Below are experts of layer 4 (counted from 0) of a mixture-of-experts language model. Rows are named router (the router's row for the expert), gate (a neuron's input weights, with its number), up (a neuron's input weights, with its number) and show model dimensions 128-191. Each number is 500 + 25 x the weight over its row's rms, rounded and kept within 0 to 999. Numbers have three digits each.
Before each expert's rows: a language model's description of what the expert responds to; "mostly gets" lists some tokens that are sent to it at least half of the time. This comes from a sample of Wikipedia text that the model never trained on.

# expert 22
Medal table separators. Pipes and dashes after "Gold/Bronze medal – first place" in sports medal lists, plus years like 193, 198 and table numbers.
mostly gets: " medalist", "She", "193", "'\n\n", "184", "185"
router:516525454544475484515510522516509492458493441491519551523500527457483467500445462520512516500526542429502461469491505498509503554498474522541500522497457483524518494476471482531543533505505485
gate0:504497503535469528471505501507503494528511491516494519501441526512525520486502484529519484514472479491485471462503489496502485547472525470514507508480480452505484515535500499514514512469502512
up0:523504469515520457500493506543523511478470489510469518507496496491533501492529472528508455504493489521469506457520487533496526511504550480497497499468488473468497495539484533527473518547532546
gate1:513493522482473498492459542540535517549506486499476477470475485516529514516473434541509492525525434499481484529509434473512513489513532468500481495516473525490524474492563495496452503519536492
up1:518537509476455501512487567504537492504461478528514513489493517521539492504466444491526473522499488511472503506498480467527506547525518473500515492522474503505511477496533488493483504534504554
gate2:494546481512520495468512537483497507507557478531536508520501509526482507470524483506513466525493507472534511509503469504511526528452550511525513483513505514479484495529512497491529483502520549
up2:527529529514545537491475527471525498512557489522520455503498466503478500541499472504509494484509493509521506513519472526445471496474506463479526416492495519506535517492488461498505516454479524
gate3:452506540509488530502481526453497499496536509501484496525489509479501473468516468505483527521484494491536509521514515499498467534507477525522484521491512506477514479538530480526500494520505488
up3:476495536476453510496510566475468480510509494490480494542491504462519477481513490519510501509520497514508508501476495456526481521478505519514511530500506510485494494551533531523483495542481473
gate4:484492503533463518523499485506480515495556476483436520500509522542533507501534507474512491438471486573476497574530521464437540464529454517503473492533492495520496497490543517470534518499476503
up4:527512466471524516470518450482472464524516496536486463460526509512520494517492498498505507515508506477500516497497500498514442473530511465462488514501508560500474513533483469469525527496470533
gate5:489537514505455463503474484458494518516523550471548546489506476508512539501508567471550502556495471490517493504532501478522491512506468499536543498464514512498517470480476439510525513501512501
up5:458511497480486504523472462445498510478481570477527494498458431502477516543502509519535491521514492516517481489488494504487523494487475476488493482490508517511510498492508470477501487466486466
gate6:533518499491535483461481537483520495509481467494494478508537490499521496494538452514504492487444507529454516484459491507522500500493516501479508459542498475524513518455486510503497516521452539
up6:525458523499498493471497532444462522488524453505500442512537510508508485519541493512470510493456520539520475517512508486477499525470454463470478446479503478519490477509501534493528447470507509
gate7:492522525504488532530479516559493504487448488524470500497469489517503504432501480492481494503516489556471534487473524487486532534496543490530534515491480449517482506493528470479546484483486501
up7:479457513484502508473466535508506495503496492507501536476459477486454475516467501482487518498529509497524511513511532432522530522528530496513467468491484497462488528463523497474529483486449541
gate8:532512513508493518526497477518452463509507521482449512495549526498525473488531482534467493534525513497478485497499523544462473468498452501476486547518505499491502533542455521502508506490551479
up8:540497530519494505529488497514466491504514548491460517513504513474537503500546490504476518504501525496481490487478534530466487489490477519484503527544531487474499548526452516479504496487542474
gate9:481511492537457529493499475491502459520484528458494525512477501498457480511490525488512540468547471511503477503491527499474552509529492514526485527495463490495505517501544504497479515515518504
up9:511488496515500461514450489529535506545527466502446475510527460506514514544566474470485484485496518542491496499497478500487484476505529506540514467541502518532496509511488486535486501495507533
gate10:521478507495510518550515545531500410492468400465508509508494483482484460525499470486535480517531499483514470486525544483496494488498505532510509538502481517469517515510506482518528493495519509
up10:521466477491488517470518531433507490510535515507504529485490511459496529487506495479568451542532506467516496494532540502521501510481490504502499512494511471501493496494558554497507502523527528
gate11:508513504462493538506536492492481514458494519507523522474482501554522514508482543473513508524523465498513540531521496502491510504541498471498484531482491501461524516543522516480525515538475512
up11:513499507530536514488509502450472494501474521504528492512513499527508525503513584464498484453496504541479498509502482489520540524499524523522522517481469552487485471477522511506480506497539481
gate12:476507512528519471485483585550481499534554535548500533489469515477511509489519522525490538498508502465507487535518493506462479485463496444469505460482534480511483521478516497458483479485485486
up12:476500481517519456506489559567477486545562532540471518509470504514474506493498482534508526503522517511529475504512496503415486480446516478489513476481514489521490497489494508469477484482471527
gate13:524496465492496495524478524489479496513535497485477505489485491459460514497475510479506484522466510485500498482479533514519471515485481474503506485469516505519474499491487445525504500526522531
up13:490506536503518532478562458531500501486475493504506492504516489538519492497520467512510489478509502509511488544527473472495503482505496530489497532515491496471533500495536552485486471460496504
gate14:494533504501441500509506480461506478515453564490551525489508524529473504465532515495530506512491504492516520532501522496559483544497510498475507509500435449508494488519527512534438510506491534
up14:531464463505554484467515501494476495535545493511478474495500483475556496478491486530506499540542487477487497517498475552484493466466469496509514486497513529493517524538512504442521507471526446
gate15:524522447503454476487493503537498529489486481485478527465480517490545500498506486463430525473501481481510536492507511491495471469491464512523475434553512470514497490490492510506521461508486578
up15:494458536492520527510508482476492480482534508493520502523493490517506497450508519532553498505488486508477485512507489509505520534511520486486548570444501518477524506511537496502474526499495456
gate16:512516503512509522499495464485508488502501485498502500475492476492481477471528542453471485490488472512485496490489493484512489538504500475532507501472538541492477524431524504477563507499491523
up16:519493469481459492497520483540518469511468491521512489518491534525504487482485517526478474526485490488489500552485518511529508523516502553536550501540495442479482494485483471462550501502496478
gate17:486503492449471498508493475497518509547447500508474464454443489489496507464504526501488501517489485542474490556496481495475471506556492476485490475491471504489481502559540495469477481469502488
up17:517476506493471513470506487495513450495483503491482479496463491465442485479487483503535485469516519545513515518567489516483489496494447469493491456494477497550505501489494499493532487468481482
gate18:470479489440525501495523470495472514511490524505560512472450502480491533490481518557531525503502472506523481484485466502514494474506547486460473460463509527510497475513506497487498496525497490
up18:541484514504474509499472516498531483484467458483465483511532482529507495506513477474467467495498528510503515513500541501486513528511461510517525520517475497475501554526511495502541493485495487
gate19:566468474478487500526523523543489515511487498499500512496446475466531504529472504495491516480509496485468473538472473490502496455498510456515505508472487515500503502514513498491516535507494498
up19:481481519491472499492505509509470509455510479511467463487507537534477515505519493472464483466518483503536503485525498492487488498496479513498494494542493552512483482520465537429488500492515492
gate20:517451470471510509503472502466509492486496506539493529503493464485433507459480500463523480491497501492507497526481484480507500513482485472508513464500556540504506512495511571506506479514524460
up20:466471483500514491485480525450479507510540522537534511517501478498490481495506468509473497474551453524478524518513504484522482512510474494484495495447566464475495503522529486504550486498490494
gate21:447457542493500484490469513469504495484493553474528487517486458514464517514477462540477503499510485495470524524509434515501536502485492502488492499515563494466463489498494510512500476482513543
up21:426439486496511491497469483517481522500501519497516505548493532491446514471514507535520571456524460469504464504452461493481456525465472501505494514466564548511501517502502509538439528473498491
gate22:512469496488483515547449481418467503500493510480485502475496498504481495511491514504498495470467480499511467457507520467506532523472551450503499527486519492492498493474496499491553485490529457
up22:520537462528491458497528440539537528532503484497531511478494522512511482495531511501504480485534511506504552510455498524524473485477507499503483489533523531501496497500535475502451561528502473
gate23:521492488440450490518479500492467478497473491513499469500459517485510453492520500503545491488516463510465506558487445490502489447504489471487499520502501554479504508491523531502520480480502515
up23:502511513486435536556499509525506505479513475505531476548568538496501501527521511523522514464466526497487535474503479507507484499514497547493516546523494529504528494513498532529502528493497512
gate24:488487463502546464519554513500460527492494551459510479490490494523524503487511489534496535485543453500515489497506508457500485503483478500483465506493560492509496500496495513489513512532446462
up24:484517498471483521479432504517513462517524492487491482453494497502480516500484527472472498532496506510500525526475505526489464484499511491476537457530476522479521482532520478496486486497517531
gate25:520513483504535525508529512550504525516516532495490525476479522471502484458494492497500454518494514488496481519495485464482439524525561477476506489469501502474495470505511469469497449482445528
up25:534521496494515520529509521510492516484521495463511535458467495531536483470495483479509490498510551511501489500476515487515468548510482508508541537520530500460503507449475456510527455517464475
gate26:491528473480487513483536548473526494445526474507533498474525473521491511468501494513527446520487500510483485503538524471548518567485496489477495491467482531528501496520528480493537519473484515
up26:517511503498506538513478509472557528471504495525520517492497479530549490501500473537515459502487506540492515522524501475531514556524515527526471532463465552490524488485508464479529529495510484
gate27:525491481528473451541540536494465525513484559480561518472492513509481530483488487485489485480507474503460524478476489504506517524501512494502504501506496465548487495535516501488513544506516476
up27:523497494490503503502487478513517497524505459511493494474509484535525485525525480494491491492509492490506494545522489474534497465485471500512495542519532514488486518507510530496510476525473513
gate28:511510459519511501507486482469507498484521513516456489518453477516491498506478532498441474499486468478484520529497460473473480501524509493526444450468511530475522504504513508501524469501492483
up28:516477502497479491439456489503502517528490473497504501497525492491505456513499490546498495515527501514536468480518474509526517487498498551488501544510507526510539519480470511497452501497512512
gate29:441511494530490486499494435527485518523476527524519514475474546498519502468529466522520523483517513506533496474503511530494518532518522489493453529486534460535475519510518521489427470480511503
up29:565486547485533527507545528526510490472499490527494479501492492475495530560477494492518433481505534471496481489522455514520511469492448478482506487509488526479495532527476505490538510522505506
gate30:493497509508557480494526516521524494496501513524521521454501526493478479460507464475499495509494499551499517470484497528520518510475516429521498526528506465489496541533491541490535476568497496
up30:507497510491530516517519490548498519508526498509524515453500509477498503452513497479491473493512470508511512477512516541527539532505496442495535550511493480464545518525509548512511511526506504
gate31:514487518451474511454518531504470490488479491501509480550500533512534435528519524536552493528489490483494509511496457515470543518499487509468477527502540494494493472470535481491542525488504516
up31:495459512487506559473525512468469497459524488516532476554526528508501468498483521504578510537510505481492474526466527515512554518551484510473484525519538514485477481458519513527507518506534499
gate32:544460527518509495509512484532515477516535501485503513516506508482481510501514482483508503516480493511510532499512498523514488507474492501477467460457514492495484497512527532447474517465532508
up32:522520508451535464546450500467504504484509481480508480509530514523507521501538421522495518503474523479500504498505507479528459500496478511506559557531523502489483453469491528561508443539485499

# expert 8
List connectors, place punctuation. Punctuation and connectors in lists and citations, such as colons after "Born", commas after US states, "/A" in F/A-18, including, especially, etc.
mostly gets: "/A", " etc", "000", " :", " including", " particularly"
router:475484506504527480470501517517469463489526496516519511550526469547509503485514485516470493536520524530533488539490519547552465537477515516514504480512482477494485532561457519498503525514479491
gate0:498543497475490530522550497494467513487505497540478505478491496470501485530527488480513482441512526495482532516500493453508506512473486469442490552519490535469491454577512492500527490514469496
up0:520498473495492547526500486504477552484495477501527467455501536489485514486527447506474499511524506457494502459484520492472495469531505504468488469503530476516526501444492469489513474502480475
gate1:447466486516485490508511495460460491538508524508537511501527504491513473505511492444496444508503493470509523506453549492495516496490496497518501509553543465538497511480536512528476504499516535
up1:456439444517480486502507489481461498528454508497514517510533495481515496476501472514522469467501504494520572519437513462517470475487505494503486483552516504505505517512511543482441512515478505
gate2:524509528510503511525504493518504516523503466527470500491488476483465520486482483503509516497501502437474524523505479463520505510506502522499496522536539528460493501442488456452513436491479569
up2:479503456510525540446470472511515490493452532466513490467467505513512532515496526536502512468489469507463472484513529548495524482513490437485493481484475461506507520528534487544515522485519480
gate3:484506512498464551479491417486529542481538486513456480499480440532431503517490491483513525505498488518537482474487503504497515524541542484494464490496518491514497500496519477532496481522526502
up3:511507510480509498497488470479489513492533464479500458551512417533497515479505470512511477551503477526501492462501486515490504517545500548529490480499490478509502541514468503487507500531514499
gate4:499495437471503556535498453540471495511501519519465496502474512437521526493506488545467537455494515478512521536519537468494494469451467469529468464450496515494493494535494474506477505487496515
up4:497493438492549507540486473559474500506519503509459502474489497481514517514504476552495527495497512487526523541536522481472466468468472462494470433472496512510487499517486476494478513488500494
gate5:509516479488451516489484511515504500464520504490515541524490518486494504484503531520516543480502502455542479506488500490565466510496534496511494511563483482464487487490472530490499499518477512
up5:503506503506594505501507476472469523465495489517475462511548481490502484504519442465518474511512513542503521479473519516452545509537474506514509502496521513530506484536487493468493530495502483
gate6:531487537478514471517533464516455456519499496518502502509483441518528493485536520518475475530511519498471524545502504497510490513499454505503540475492491530511473499552467510464513528513455504
up6:522496487478549487508546520512436460544514528506518529510510468531543490525560489499500492488501512532468491545502502511476489473491465510533552502510499486521493479532479499500508510483479522
gate7:494481453501468506524535542488469510544465508484524498514473483465529439472504521498482498493524491519522504516497511500489535511495549499496492508515506510503495473527492533485478489545488460
up7:519480489530511494503501476496501482519462494476520490515473487544515485481524486487465493528498518539519487490502516475512508511463529495499489482484477540515512481478465517490493515515507489
gate8:508505511474503526516468506513506507528471474496550496460495490486470473471493504498496493496467495513543439459480527496509514522535526507493477504502514465468529521516519508509521508495497480
up8:520517485432495493510453515508533500516471493509498498519528506481543485483498499532517481484509507498512521494508539475523500498504476545476534516529501480470507529503468496549556506491473490
gate9:506504498512551466527540537504519518531470505519493532536467513498512481485450495484542508485467502494510456524513485490462501495461497501508496521515477514540502533484511500509449532514477546
up9:451499521451502521523466499448485491465509490486544494454536505484510533528533491487435490514534525491493547528486530475558521522489477521507520445444516499505479502520468546504502499487522497
gate10:534494547532526563526514443508495483463509507482503469480430456519541482527478484530497428513509490521494481515460476475519535509493501468452492509476539493539511477484466496509530484534495480
up10:441492471456530428486491559476539528558491484513509503521519531464494508512492490453490557493504498493502488501509500524478506494515460523523504503530468509487497519482523487521498527498502516
gate11:513491474490508519525546501484496506454492511491474536480475530515461504475515503517509510488509487466484537485485493515521527490519491447500510568531483553491514483478518518541496493523465511
up11:536513498506532485493528527533493495466525478492490519495493504548487511490473475515506484533501499472477482504509487491534517520510498467505496546527501560508484511462503489560496505502465498
gate12:493502527468470545508509486541504494510509459509516481491425523455498515525516530498489488488472517493497455512544509464487553490487457486496450484488518448513518496538521523480535504468482510
up12:544532533512555456478448494535530514521521514534517538480494533489482467513460496504483504519514502456534546493474481498480501484524534470497451449486510498524470513473516496472472513512518461
gate13:494475472505485502505484523506490472520497455491483491480484474498514509499535484464493491498455518508474505492477543508502506531493487511515501476474527484506559496494499531480521476471516515
up13:543522462515507481487498506544511493523496488493507501530496434521530493480500463459453460485492523516464519493456516521499493518516485521521529472503480456491513513530475535489517502501516496
gate14:531521466457475516527511515499456519500499456495548520488487522495489486511492455527500505510502514489460508515503489510566453492514537474452518488472472523492540487520467527478521468501501489
up14:462515500525469510476510555498469498493457527517490457479478554481474498499520526461501528489534504493464529550488505485513504481507487510473519462548504517470509475508487474509517484489515536
gate15:471533504455519487529488492483492518516488508490512521522530496478527499466491524470532583489511437461534522492513492499513477491504543487527483485490523506480524473487510502489469490499476518
up15:502477495525467483484479517528501464505502459497498487489462474529495495554497481522483458488492508550489484513514479499453538506500487534480537514514503541521497529461504478488510471505506471
gate16:521491517474527555514531491470521542516495509482451502467487575459485483512485494487551525506487499473540514497471523477515547455482526488510488494525484491509492507492514523506523511519474525
up16:482473496540501534499529489513475524513483527515535473496501487517472485501503559504577496517473486537515502498504481496510479519493546469541510530463477511538518468509508502530471485477564492
gate17:493483498499456527498489472468544505509498537515504501506433508533495490523508495477540503542511504490523536499495505513494512516511514459507494591507486534541519485491540507499453514496519505
up17:491479537501466501465480488517527500509491454450517522533435511512496475495482509488487475497519497508482490493498485499581479533468523475478488536435503527523493468546481547482498495487445509
gate18:503493465495437521483469476493468493471498486494512487505571471501475507483517515507518460503501502483514526469507498508518469465509498502479532504511536505465509473517530486459522453499516485
up18:503533492445504475534557567471513502529509496495534485486500481476539497532528498491476521519533548480478495519489520507476532507514466490495527492484531480493519526526471506510544494509514503
gate19:497529471484496493470524517538535506531499468511509492511463499488543473490479449517512526494527520513519507551490516494530511501462449505508484502501474473488463526577506492490489501493461562
up19:509479469538501472501536504493484504510506534506422529471486536420490514483499533473504535511501503494486515513527498513494505517549520497489459485489502522432501518511492500467528476497537463
gate20:487519456508482507501522481503523519507460522490447524513477506482489533500489472487481530488485502473516479492496482516456488515515498516506537489523530464481504489481474513491539498483507443
up20:462528489519471500509469503488521531508506519510483483534472533504531508467495515489486531489473507520524494491474515485499500509510460515509490483522481490498505499472502539514484542504525476
gate21:512476501498497535498495458514488491490522533492496499468502500482496501451487516501486469487480489499494515495518492518481443495562532502495499472489503470521508494491513471427507522519561441
up21:499477517487495487461482495457450468482493514469511501529506493478506509473544485527504494531529496477489491469509491530520479526494482469480499451473495483497477497567511516495495539506497450
gate22:505481501508496519487514569460490507478479518486481539523464509493528503482500498501484496535502483461524515549492523517523525526483551518494507524444491459519494489483530520501489512509491495
up22:467512486481514474511493443553502498503522486501467471442490515482464499529503488521499523462502505513477481449537474475501495488526438473490499458538518515447523479484493459518477498483516502
gate23:466513435485481476513498497496489511468491543519535513529517508475527531478509513500527530493470483507505501521536506491476488472489491506539465460505472499455540523553501453534478479492528491
up23:524487452490490482501487479513456510479507550507523520490511485512504535490510490511524536529464487517516514514547507477485466492478465493513475450484458504466520524553497441531497503477550494
gate24:526536529465512509485539452507535536472510500501497525489463487496504490489477478490462494516547516442506506508484539487524538504485455491487474507459492464481498524526489474487513483476484516
up24:512521478513466504501479520519464513507495485475482527449482510518484503541476499477483539502520521468507475486488555522520503504483507441507481496512475499512499533478497498532504481475560466
gate25:544521514479526507480501519540492476483464444481521508518482469489524487493532491518520467486501500497480484492488467437489508476545473506496526532511486508546530518517465510515532494497467508
up25:524531533480547502488478474533527499485483459464501491519479490497488491481515478502535484529508493528483460483481438463495513484532444502503518519508476524528499519537482516513509508490495504
gate26:531538559516496513533454531491501512509531484496532514487442511527553493502481483502479461444507502501477527485507477447531552511481474502513496524499521492527482515501502522536495468505480538
up26:527486528502512470532507536520524475461498452478517501494470479527510532482454502481463484521497502499484533446478548509539515549518494486509538470522496498479538481517489491503460526486514498
gate27:524508525495516531464457509492520500482532485526504535508465474507522517492476481529472553518523512479562517482470521512522487512509496487533493499496461467495512514551506507523532503500472485
up27:503518501542548555464453461533481502481523521514510552466527508490484472507500484484507543496484487499537495486480522495504488493550507497535547487513451469504515488542523482516554527475498491
gate28:496513492471545536485518481552505478502501529506477492442495527482498482501535520447527524504481500508559536508494498477504545491497511490485496523509527478497468486524508545490467475481523522
up28:498468479524489449515502516458509523498490498516524480565502502456509499496485471527479499475517518510477492483505457520458472482503487503488500464460488507490478526518496514500491550535472464
gate29:453474493510530499505455433471498517528535495477521497532507492522505487528486518508493520543488499488468504495499433510477467486476518484516451521474476490530493488541517528519460494494524513
up29:503496509492508500500520451536511501488519493475478535468506475520505476519483504473531543509467483495484515542491530540553463514490501465491506469485432517495508504499520498507519496477484510
gate30:477511508481501526501543533453463522528476509448536505505534471500502548479502527500504479468514470522510509486530512502465567500525500497486479484435488494461550473524517552468524491480482497
up30:474518514477501520496547495448485492522491513461547507488496496528526509484513539478481522491517466520498467496521526485510556530501457545510484486436517494470537502519492546493549508476497509
gate31:537517521518494481544558478499457514530522503511518531469496491496495472534479471502459527523495465522457523506510482526511499500489479527522476490499513479499470498492458460469491460510520502
up31:482490468489478501497515505496496482510468500474472443544489502489486468503489496479477489502487510456497505501499474508451503468516495488471514507528513521530514501449489517500546480477512473
gate32:478496490498464562482470482505504508531495485470464493505445496515512491461498485504424546505514503491499486471499469454485479495519471488476472499474539510456508488439515428537473501514493505
up32:483532505511503448510533487488496519491490500500524509490555529501512490532504531475555475453464468518460490541513514498494546467484514484489482515544479499521516472494494555470524496491494501

# expert 56
List-item bullet dashes. Bullet dashes starting lines in disambiguation and taxonomy lists, plus field labels such as Authority, Title, List, Genus, Binomial.
mostly gets: "disambiguation", " Binomial", " Title", " Spacewatch", " List", " Hale"
router:492503489493514508454503500446554482506478483489497505522513505481506463500474523498526481489512513527500510484510518483514533478496476527481472502511491531505506480503455456495461527497455434
gate0:482513482502480521502529525525475486526507501530465497507515491530457521471515500459506529488493510482456470491515557471487538501450469525531471498498517456549496501483538486483524521476497483
up0:490516464493510534458464494537517446494522502510479461519543516486502548492548543497490533487455524484513458497515532505468533541457472488486488502518503441513525474486522514520527473474486495
gate1:508485498442498493499515504503517504481502498526456507515479470476517533493524522518471467506533558527500535496470518452471511490509459516482536490527552519519505440465491499495486464486500512
up1:496471522561558468540477498522490494508500453490546514522482514471463446523494474487466483528471482488513471539513481521506486492511547538514539486446489499495482529467496487508523548485473533
gate2:469509499529451516513520460494495531481497570516471482517510489488501507547508513487503538495487463467492510522495460501522473511491510472500486478494523484462505485481508566510497498535484538
up2:513507489518478532497536490493514503478499498513497447510570501474546495496496527500482509468476484497514521493537532527503497561517470505499511494472474476469502500504473528490468506491492520
gate3:488486480472486475535475503499532448491474481480500482504443488549488534481474500520481488513483512511527476510517484461541519523492524528539511478474492500480543455505488452506504436477494481
up3:475508502452478515495487489474483501530577482515463521515492529542484507495506490474505536500494496524528529462506492477459460489484510510520505545502509493525520498492527516528514504511481513
gate4:504515486492498538513437499502525489478494521515496514472516474512448508472440556471476481502493498499514454491533510514517513499526522498507521517453480479517514501543503545494517510507524502
up4:563535504466467539485475516508531501495494509506532493512542475517515493492459524517502514471485466497525505464469485508565517485484490529489498548499454511514502528536482510535522517519520535
gate5:522492469484501530544494491508494485497510485501495492507510539508463513531520537485495501505464436488512547495487471490563483500469472468546495519465524510460501484479474465505501454503559472
up5:546510505501493488489510466490498513496491452504522502551526468533518523510524516463517473462485479535474500492531504541463509482497477501495508523521484539512477464497490462526556485508526517
gate6:491507524529517489519508453497458486485508507508475488484507555496487478526439466521495535484479476471475496531498480529519480493500502490458508503552499499502525535472551462542473541563453504
up6:499451475524512438479528558478470536498483463522514492452509534567464506521514449525468480517513523457510502490482505475537528456459500515515529494537508519468500486468511510520488482489508522
gate7:534480437513512510464517513519500541497439468487549506472455481512548539476518491513567472483535449518503498531474502516532520452521467467509491528515468515539519495475570467455468497498532507
up7:530580479508541490487524498506515526506512485540487496513489514510537501503503507531474500512506497477542520508556505484481521513523516515490506519419502438512510484511504497509494465512497503
gate8:516529464520500502491503482524494523479544522499477480517512511517526560470467532489513507485511477536501486510522538473510497510494538527491468446507503496515560491476492480470537483452534470
up8:471481482459494518487508527479491524531495527492438460498466512481478539502542514446515538506518468525504536477530513506510499479509541459505493463506527457505474465515545511491493496524512488
gate9:515483527488460484521498479504503476487503500492463518518480509466472511497524520501531458508501454473467500522472499547500557490530490518485481539523515465501508454515491469511494486559518494
up9:525489495465529483473509476491505498530514501528460509462524486500484529487490469492460522556496521507485518471493504507496476555505503503576490454507474526485488503459478497531507435504534484
gate10:553472490484516531522445471506471504511469471532544539502464460493474574484530496469511511540506507529517513494530496496517471515531481564497493453486548509505488486484504525440497488497519516
up10:467506573509497515490484477487477466559482470488546525475474520494486464513527462515458493503496487468530516498476510513541501522498478530502527458467505487486486502460492534473520466505524490
gate11:583496518505528521503461491513460489485517496439481508485504488485496527515447521513519482489425489529509483491506523497526522517510496541530513491521489523460499513520514468519487497491492512
up11:493473459487555532497481510507506499480506523504488509472484466514523515467474495510506477488507502539498491553490533473499511490532448543514476513489531486515547510494461487481480476448495487
gate12:501519453480540492483476493515470465539519533541521561479452488511507505493449518457527472491519545462487503491513513510514441550515509487484520462514499518546486525513539448488453468516470529
up12:504517510505475541511493518489491498488501460509499480516489467540499520508508517492504499555534505476507512484526486508503481480546510481509500487452500478522483484536517514506464472532497531
gate13:476473491512461490496512515465491503498515518494528507488437488460503484498484521490496462481500483481496483515525456496530478540484523536505511489500489502501481483479529516482492518493454526
up13:472525516503465472531515522513486482482509533450472494504468508474498482501456516471489489473527492500477543477509502514493500497498502503499491500493499488521517479544472493492505518518481512
gate14:534581505488459505510532503505487507523532491512476503492492527470507487489477481490555531475489524508491508551514484454554512527523502486485460502535511536539529507514473507512490514493486553
up14:535530498506525480497479461560475524505539494489502499517477493492485509499473529483444464495507484514486458512514484524472466469537523472514448467491499447469510477493527502486480478465495500
gate15:507476515512533511495492539481516504504499491469465460439532452492491541514486488485497482528510458550498481515526507522545550517498477558489501489510560527497520572472477471483523486517523496
up15:520470466463480499482492497500501496482511510522516523504511499475465529506444533466538525492490472493473525490493499521466474506505508485446546489482494518516472536524537514480487536473500506
gate16:536509481504470540492513476512517540534480517491484460498494505515522479533481518454473466453512519516537484511503474472521501480524502480477490486481506547530497509481496465502496509555498497
up16:492543504530525507517498490508492478489503485511478518534530499460511537480549456474477495516498535513487513521478502450478495528464468496510509503490485483487489523521455505481540492501530489
gate17:502481465493553478479482519490468483516454500536503502511452501477526544471456474534486482499509504518500459516547501466455479509544513502479487522515476490517528476510520497459500492552503507
up17:474489463523538490520474494459510492508525497492505449514471477500484487500486495544512496466530500529482486506526495477519477504526511498485522474528506515505530495487553470470527507507466484
gate18:525482449456509494517498506521482488489517499512540511473489533486482516532515559485498487537492429455485540504493500523522509470476489484542524529508501528486491487532468491479488502491549472
up18:484466502529521490481512543490513498523507515441515518526470493511489480490467478522479482503459558500480466481467505464467485483499515527514487492458498462502506514476520534499511515518491511
gate19:492506543508486476524459512472490497491518483516513534458504496487562495489540538479517476532540476483527500506481515503506534461507471513450513519482499518469485522461472472495544491506458493
up19:469456479481516506474518477508479508482516496493510502506495487543460477498456461546494518516453528521496471473469502497493490549481512522504503518555498469485498524473509495514466484483486508
gate20:481521506500505515508479518530538511462460528495519475502446505525508511488494533519483483483521485516471510451540484480495531490481472482523499512465507488502519502486505463463513469554574500
up20:482521496498490547548489517547535477474500546497490483506454500518505502508500516521472481511526495497496490474539495487492545464481483476530531477459484472477518513485495470489507463551606511
gate21:469516500531497494483533513494491497479476447464489556521457492487529561464491483483489481501467507493488471529486472487524549506525493561472509459511511495520480468452486560447479489501492499
up21:496464539501487481512480446496537487503522523533510490494520485502503487466517512518543493513532484516508501505471549498482470507466500486508526513504513484519492530493497473520533487523491508
gate22:509491455520484513505486524518558502497490458472480481460440497467483517506472536493512479515506517512524522515436520457516525474493486510495493521489543517530510510496531496433513511508476489
up22:503484520504529456521506507523524471578483513505544491487491509492521466473465488514477485503479484501489513456472497536538463461530529532540544552485499490496486511487448500456447503511499522
gate23:486491504520514502452468481487456548479512472540471478517524487550532464451475458494491536517513526521494515512522484490490555509514508513478466454465492532464506506506493527489508460464504466
up23:496493534489480514515506496503467464521514506523510476503517564457501500514528496479476508484458475475472488472482499498485525465507534513481477497527532472473509461502508476491485475482495512
gate24:491503531491476514544515506526437498493499528467485490528476483475516555531515472523503467506525501466464510507481546524527494478511459452527460475512508472519514470488503481514537448535497490
up24:510495519467444493485525520527453492516460540501537472498533455478518510541500472515460495529548466506482525485507504530512529501536481473516477516499517522499521495538517554504538466548480459
gate25:511501525513496494520449491522488477496499481540497500472512434498492505533513506451525467534509491493488521512531533467460517502500500509528537503508514517503499512528482465464488488473505456
up25:465516515481429496479483550482478484497531490446485468502494480548502542498497461536502449468502469458538514478492521500509545504501477524514516529558509496441495455509517478509489501488540478
gate26:498507556522510488519520476504519441526543501511535523525500503489553523533454499523491504508497500516499520464542497520465500532497500514496505515471462514489518549507457501521476532480498467
up26:461497504520462572516498556516458512528491480471470465556515506525514502500510534497501539516479503516462548490522477487518544500498498564527501478462509506504455503485530502479488512534563548
gate27:504489489497532477526501541547499485496470472464470528486504521486480462522515512517486484545500521492492512573495503489487489506508535545496511486484508508524486464496495490457488493534518510
up27:509481482490514494515496514528452488502475441511481496485496485504491510479510491539496481513453528529494486540522488503500481519479503536513524475469525499477483496526475520446503498518532499
gate28:568484531551511500503478492456508467494497474472500483503530522518498492509489523503490504480504488476526465552521455510495522481430523500481507529492497511532518532491446498518472508515472492
up28:473503500536490521510520498505453483481499471510460535463517494466491476526486481506491534530502530525531508518467499502486506492494500497527512497478506545482479514470470473508511489460506474
gate29:494464505526484501478467480468505481524537526480501512484453519517505550455539491492505480486541473499492476507499526492527529527504529472532490519490483510472512466496504515475489470520541473
up29:497487515505480531520474526536510509482487491501479517522473481501482493525499518451486498496463488539484522508535483506454485488513474512510520483507496452490539509476568447468514500504523540
gate30:495511458509510560496540532472487477528529443531502525501492485499520517544515467495469498497469441513495551506482465493495500490473485496493513475501480470505518510506485494474465460527509500
up30:513524496518537511491503476485491520504479496502544512497495483499514473520480522495504477478522500501499501491538530505504478524496456541499493520500486500500524529520494509477484499479553527
gate31:501445512519481522490484505533514503474506477488479450480457509505510566488517468482508483514505494531532479521491509453498532541480483529503454500524493504480510513519514482460499496510493491
up31:484530477496503505477526484525503519446528473504511485543499476504499550502480493463488523475478503518530518497521512477534493520517502492559535472492455491545504504448546491488469515492526491
gate32:491542472509515477498489525495480514463536548495489596466477533462500502474519514515523510488510494489513516506499496518559508486499492469467549481499538504539503538468548497478511484488458491
up32:485531482540500491492484502476533509497516521504528576482509505523505476515500501469552509483520523497523548524480449498544508498516510492495489502531486508514505540499571503517455518518477496